config.yaml
n_layer: 12
d_model: 384
n_experts: 24
experts_per_token: 2
d_expert: 128
d_shared_expert: 128
activation: "clamped_swiglu"
moe_layers: [1, 2, 3, 4, 5, 6, 7, 8, 9, 10, 11]
router_score: "softmax"
normalize_top_k: false
routed_scale: 3.9
balance_loss: 0.00622
balance_bias: false
router_logit_norm: 2.0
n_groups: 4
groups_per_token: 1
init_std_router: 0.0177
lr_router: 0.000554
n_head: 6
n_kv_head: 6
head_dim: 64
vocab_size: 8749
norm: "rmsnorm"
norm_place: "pre"
norm_eps: 1e-06
positions: "rope"
rope_base: 10000.0
rope_fraction: 1.0
qk_norm: false
attn_scale: 0.125
tie_embeddings: false
parallel_block: false
init: "uniform"
init_std_qkv: 0.0236
init_std_o: 0.0
init_std_up: 0.0236
init_std_down: 0.0
optimizer: "adamw"
lr: 0.00094
lr_mult_qkv: 0.5
beta1: 0.95
beta2: 0.99
lr_head: 0.00619
warmup_steps: 566
schedule: "cos"
final_lr_fraction: 0.1
batch_tokens: 65536
seq_len: 1024
doc_mask: true
train_tokens: 377700000
steps: 5764
dataset: "wikipedia_en"
Below are experts of layer 7 (counted from 0) of a mixture-of-experts language model. Rows are named gate (a neuron's input weights, with its number), up (a neuron's input weights, with its number), down (a neuron's output weights, with its number) and show model dimensions 0-127. Each number is 128 + 32 x the weight over its row's rms, rounded and kept within 0 to 255. Numbers have three digits each.
Before each expert's rows: "mostly gets" lists some tokens that are sent to it at least half of the time. This comes from a sample of Wikipedia text that the model never trained on.

# expert 14
mostly gets: " first", " main", " American", " British", " top", " last"
gate0:221168098128096091167142124092117144136112100083157093142131083094096084140123110112110139101150079117105113102150096108174141137114108139133142202111124146138122171123106052125175127187153114127148167134094146123107132144088113123158147089150131177126121110130151124199132226124137146176153171139096138076114146006103128135084096097106193142112133114169153096150082179152167164090073
up0:185138134108116090143113114133152230097094096105157122079122122145080134111147154131123134152119125099138161145093079049172102155121115134145090138145101154089104118098094101150107150160174093151106132128088108138088162150095139104152155085129108141043172121146137117158108157109105120080120100134166128118134147095124135154117083084112126178082133176158127104089122177206139134097128
down0:127127152115126128116109129192111143135119090124210067137125101138165129198140103143109131137117133124083147147096106116143121144166171133093148098129122110167133143131119096136138091160180140098156156164154121082163141073132130136161147108112084199127033144080048198139132129109156128114097123050057171081068147150132093132171139110130134053182102123093134110104090190134083104076097
gate1:146077158097112130121129049162155118127154138116148142127106126141161163092093133144166083117126156137040129142130142138105128106117128090066153114090062152162133193136062129094142131171091119102138146153183162110192143116093129070167140135195088180068150126128190169071180130111159102143097119107102133151108143105146096084091139236149207136192115171141118129141124125128094101155167
up1:168100191117167122114126092174098159098130137155114190105141128155125168129148087154129049162135145117068125129124179155134094133177128120070138073102045126176098165129102089167122117224078119129157106185179155130131134165070143104169180140139050142099159151122155172112148131110121114148164116139088080151115129119143123113119157205130142097196147141147105102169101102140139073175153
down1:105092087126113164085134124108107044092141103088211158172093177139116126175106064081093090109107105172132083115088099126091070128148063143135113102113119177154118128144163099104169106127125198119088104130155111083115069137095117171140141135135106154133142112122103141169210131144066149111148178181113182123123122161178141129188102149141147105068094121133100153156192124133127187080116
gate2:072113101114133092191168157128098132072143056156090128115074102090136103082110145174144174125126144116171184113111066132144136160127099128199172147122107099114134103109122142103121106104108085148153138132141093177079136139137208068094094127105075138078110125133134162114090113102090109133150145148091102147163140093165119129099148094117160163083101163104157110136130136099102115105111
up2:105140112123041105154127158145018122116116119177073199165094122089156060092096161150098134092131165100191149151141132120139120133119134131137142154126154029099155104101163088074151113096133097172154182082167118148084078137084128099127071144129109167131154118167141174166159139068165124114101175120190101099070125110143117084096180131151124149106094112100129122142201115108109160102106
down2:174191135097148062116120138107111132137102158191178132110165149187156113157096122175149123109159083125098182075098190142104168148122161115084130127100225104144181131143169150131145135051092161067083134140140133155226102088123169191116179119128102160173148152124133128072142123136142116141129091122141140137208125171096089162137195104163118077105128150119138150143116108130087168130164
gate3:068177106128131179134102115194183108100122136101094127151127120140097118102128098122107164144162072098114156101155059165084067145128145061136107094124157127106110168120112108100186113074160175142210161130085164184102162125148148119114142121124107111059151146162176153101164136124171145117101104126117109111133141170112156148091115172071142168104098164158120113112139165160104146138075
up3:056126073153066146163114085167162058113154191125107170132146139144120163109098118111154114114135120124169110067109025187080164119157084113085116084126074126157102091159087125110138148114174137102200098142126129167118186128131119070126149108093114134082100139140164140118164173067151146096110109146134097159089166130091169131108153126119165106156128163158143142085129149144144106109113
down3:170081116122112126133111145134097104101151132121185161124129200160125099124124105100116108139057132152122112128122100116177128123110030121126091177126108135087161130111111100110207173154076154159172107104164116126034133091159129056133140138115189107170062086053146096121142100111062105137148110147052158109090174151102113117177177117145155114132113110133105078168109124133112117124203
gate4:109135174063177150153149132140115135127113133110159094176134133137122084149073156089131121127093101125092111102149084150106154143134168154143121112085185091107207105143151089095177120066168123128132179106158107094078135079195074214141125133112142110170101159086117062108170130128130169161133123102151115137151123124159103147161105093150101159181170085132116096136132069111132169083148
up4:031096138097102175121104168112117150116086148120172143137154120139150078150114076145157145148116101056091100095130078182133116140128130155176159098083215110082255113123137126133163131101169072172120152156118085146063169080143084167157103114138155142126141157093097061119148173119137150129111115119150108086193097142149159124081156082149116144119135116110162098144212106159165157073080
down4:137140097140180137161053133113124119141145148105053065102173080152194096138093081123150108122127156088078089080145146199112123079134129146167053133134151144174153158075162137180104149163127150106081142156091165080181112083137127208116117161116165041109111113115137164147195149116198102149151107143176096108147091158099097106105144084082138033152125113142182144129094140168113150037116
gate5:150115127098181087174146117090142133149098102132140103128111114113098119100107187110107082157157147188084167140086152134124119123111139111127163162199073122131123116119130144172128098112065122127131144137172121107133197112103104105102117156074129143086155132111119128159117161159128078113106078169142147181115122125064115087165160149089176122120160192135104112137114165134115122113117
up5:176082136148153132125135070083129105140164081119138123066106144105087179112104149098169094188104131179118158140067136142142179126157076125092152155120038130088128131118123151193104099128067126122104139180153117096150181082099165084124155108121144154101106135073148137213106142092129060110120107143126123098156161114078130106156169128101139138122141190135115139162076184122118121144111
down5:116110169099153092143126134115154116110096111165123155139177131123112095154142076166217073058087183115101111168127145166141167106129071136153126184130181179151105126105196153096164163127153117140091140102122094144189102102135133097120087120120143153185132135121182120154124079123144157135110135142084142075103100160098110171145112094168128099080150074057096125094161145220157141105151
gate6:146157117121124159176116093175172149132124140146102086169072134085125090084175141130086140127115133147101167126163142120147110108095111120090057110095131111148169130168093155168120094097161094144093095139192149128145071103110159146115118112088158072125109110129149127148133105141106103090148136144120186122109106094142105149177160160157150137130107139137134180167139190178096147118118
up6:118172171123124144163089110138125098119094132112070109161150138092134092115133132109093191131152127158129107180113143133127131101175152160098057115085128093114103151157041168125155169087138103160106082081123109156118103153189148157119122144106182096144099128189077127103090119147143202135138160165133126138141128073126051125161139172154123055082144109106149101144174113116141177176120
down6:153117153074159114167087166187113145118159109148130133162128130162107131154182145112146149134186101162166126126074116083099175080107166133140103108098108124130179085073134141089147095166125141059071152128124125122111125107044154044080125165116122115069165187145149102168116127121114197082158123145130128145116125105131089125208112118114131162087160095123065143099146143160066110143226
gate7:085204187110139134110094136173103110149162162079121163178110124106159138123097160078102125181121153186155092190168104126098125114099138089168068093115109095101145144102158182072167120154104096174122152091121125080158143148148119117132146131151123151100124197224126140082096125190180172089103094127163168173154142140110093193127114102111140111115139121132089087155100123086110174115152
up7:078124152107119175166126139159099100131122170122089122146118134140146142124106114093107175195072121135154090206152090102110166073101167131136080107116103089165097063116174151077123131091096145121101151146106126085146143168168138163100174125090108071094093156197105162060099149144160142138118093125119144101187131145142105178132123100137146124162184191124156142184134162096097139105129
down7:145152129097105116093124184156123144099118152158119115179175114114123172155130114126143185052147092145149157112108156168161179093080144071039116097105167113170122099143126167085119113059088136109159112143140077099099135057186084142054149099128157075109163129145145164158130120109086183105082146067154154151086151133080108110168163150117115140111115133130064141119137130084099158132149
gate8:161118133132112131070138070092141115121099087067136115128095066098089194114106155105093105142045142135130140116143098092123096113113127106129127155134118150122120142120076074113099123061162148123109074145116129155084077113130091142134068130131143166063097120126142139133098146088155143077107064083141090186112096114109149167099134098078162118041156222078127131068122144136088112127146
up8:084157155113079190099196085074100125115106139147146132141090120106110186127111141159130122118070166172120105089165129120157104090128111157128131134145114159148142129121127123109091132086131163109149101161139186152099100096110115131148100146139113120062119099127181150113082145102096089097056105121100130139205161152140160179104154116132124108064165160106176131048103141066138096158161
down8:127142159120100089118130159080144158139106152106059117089127126146117075117134160090150137099118147081145105135106151113180134104134166147123132156113122164110080096093185077130116130136149189067103123180099152120082089142104214096073114071124091152158099085097114136106082145096103111134152170122152170101123108159112132162134158087081123113126108161144140140142121175143112109119121
gate9:120124129108129142188108143106120189193127107104135086162109137097104147108117150154116133144107158167178186125172147073093121125167100140075165128132119103135113157121188083131135089125102143144156159119136140156130136161105112106144124174143199145141121090092187092177149143094107103156169148195152157114119134087054123129101113106136112173038093113157171144152125095105147115127154
up9:148196101115088149137116178130172084037113149133100071178095064124075157121089143161079160089127171125135112195159094122141130165148105167141132146126080150122107112097087108052169128115100084145159125141115093091164153164109116166146141095139147150157128141159111107091129162133091159101141055119158143091088171062162096138113109126107070094145176120172212085080118138104193135129134
down9:163149087164092104129151130159132144153213131153084150138156226147178164111115122124079131113141108116152158108176151180114131162091184134110095113139164114152112089105129123136160043125117148116158079124144082105169092145151138109169124136160135111155082115121131082073128093185144149180131166129131127155150162135095107130112119158115115155148098103174126110107126132081144103171176
gate10:103120159173181085117067106113149083135105148121146155042110134072102095163153198139167143159183093085158116062115085136142150123131118105135105188153182181118150162132154137179182124155170077166135116142145181122115156114157096167118181101087145143153119090140142053166100180112202118148115195137120158123095112131121114108177132098108114148118172162130116143176094177115126133158105
up10:150136180097121105115097210132139118134079114142085146111108084127117117131130098120111151156086097098203160178164106131126148145173147100119097131106161126135134110109119119085141090183157094136110077139123145133122117110171092137147091145167135133152130130181117162137126138170157177101189193074139159111111140081160093156100112180128126139149105060184176081113148128107195153053051
down10:132105059092098114124102088121121144126113114063156136175151100177119106125088124137071103126195141113126117145131151166139172139099134194165162142113176100170103125110136069132105078141092089091200151082137115123137137093077144099086131141161115146123115129106106141077133132108127106145139123005119139049172123126084117198148141117097108112115093118124123123179075149162139143137123
gate11:199120119105123093072140088139130180124137093075184109195152075089100139124175174150104152114154131091100054115107057142175071124103101176159175162145137144067079120144185132122051090112129078200103096096078106084072132163105121146182124131160131186182129133163166112138109152145124110073107109175218085167106094116124102121158118157071125119082162171091104099126115136131148118116113
up11:179148124122135112091146145124140166130135118089167136206179071103153103145129176139097083172151148096155102175126119162180100142133064143133150170163097099097114122181146074106042079168125088122128110110079060068059185202109133146117146168151131156138115149156134122143131158118120115107151128136160094212178116130081140086091171124072138129094152148149099130122128133161157124106094
down11:087156136175136145085128105085101172122117091109073061120107129144155098137104101124156115152053119175138139095100176147148071157167146104111084117119091141161164167116101082171150127095105130057151116162066113160142141177095083110177112082162157146147127112066111138137161161124104122114110126175146139134117134165168120092041085139137121129119187150120172196120188110149143157129121
gate12:119129168152114114134130151173134080125170158125090103138181162147189160076087161030038105157112120171088133123147080098089152174106096135126096122090146135131123124089070118139167138095119155113156095081127114093184076100112133115133143154148148168180149137158111069132171181155160115076065117143147197110159179116118117153123097133105074155130173135115116159168150091140112121150154
up12:149092184115097153084091142199107117110162111106130095140116116160171181108080192105107125160086154140114108143144074130074130160112113166171120152130119149145133145161086085135171134127132123094177063148145123062151115103092130139143110155108144111168159157159122093126162137151097119111077141138143171085137162148158169141121094139092045158143142114156124149133122106139126157142158
down12:137088069165114156117135132106100145151085159114086089146169131159142127089160137111092081154155162132061078151058062168069169132147143102135129150124159103196099114182172115130063112099140155088176159147140117054078156104143133206115201153143111111136102137131089152148116136117127035117096087056108089130176138177190126120159113077155150103120094138134132126139135099118076185169171
gate13:073072131143130096112144128140142131047086137120134161170120109123166178192126114146198120102133057128138145148178074156176103150175139120204141105137177124098137174076124080168140143087136161152103092100185067084134068092168129109066124134139138132136093178149090163118142064163141161070145093113116074152115129122160093157126134147119100149053099117081142136094126126116152141149107
up13:081076145168121128125148160125138112050109139141128169156118149137183126143098093158187087101062121126112132161161056125195108108200087102149137113132159105132132172084136103197044134107175177129110112141160064122094081160098132103044155106086103180134141154154106117105178075172117139071158142138148082114121120180172146106115132083133124152038119139159156116153157120148165063163156
down13:141146110103122104121105173121078104089172102138078077111172145154161118151137140163112148141081148166114155140230090149133117175102115071140137151116052148162184173147103145165105047099137141127127114116049118134106129121146132060149164132096113118144154137121120130128073153155105079129143137069114126125180214110122083133129124078147124176118129110154089109151075120143152110171097
gate14:147156148143176128081193117095117128155155183075182133123113164091155190162097155125127114176110169173132087175155161144165145103135141141144201113100151153103154093147110161152128096074150153134067114151110181076122156144137126175098146138141106120160156112083122099115076119166109144104117085177120090162135133142115144109177158101197127161115144101143141098107101021112156168097129
up14:100149150132125120079173160150143101199159138115126176102145166121169118166103160141120125135071151141137105106162174189195126129148087097131149119133138103077147130152152165097115090102156126162054085158089185076123190120124135138104182078170103162161138124094109126140049143143137134081125137160147085158120167097151133115128155100157131168104137169160190110160138078117153159159156
down14:150130139122106132149119115196139116150192171141161107148159051108155132090192104097141107111071168193185194185126138137165141146091115061116089104129111141135135146157093143143125141203124175134134113121160153140109165114113108111182122112161126085152122127123173171161151166130215100125167188190140104176121103102123100128117073169177124141183154147191124152162166165139145195141119
gate15:148102135092133078108129187175073148158118153087184099171112120142109127107146111118079201156181111114138115133145184095097104125120166092109135134110179139143112077117125107113121104084114117118107154129133091140115097156098080063103122076161104189138110172162168167125166104091197167129120143131134172153103092147141129089162142094127092103177115090176189122104093130106108148133098
up15:127080109154133158118169134121077171109107182073142141132108135139125122141148149102103136080096196154129116116110131132099132113112152123132167137147196109182072089155143139167119107077154110110096146175109149155159086145130104068133184085138096145153124162095193141062151122126176105122075113093144163126140136101127207047127118090119133060120147085154189133150109115107105152214162
down15:146099141123125115130148081173115176074123176170131129156105094192109077124111159122042096107185101184112112127140108045100159082143146156169180156108136094089125204139173120133145114138154127131117134142112142119147087157074132174097120130094126097143154199151143084142118085195125095120162146144098109109083096073146125154125138076105089132128167158108118141140120177176177143159101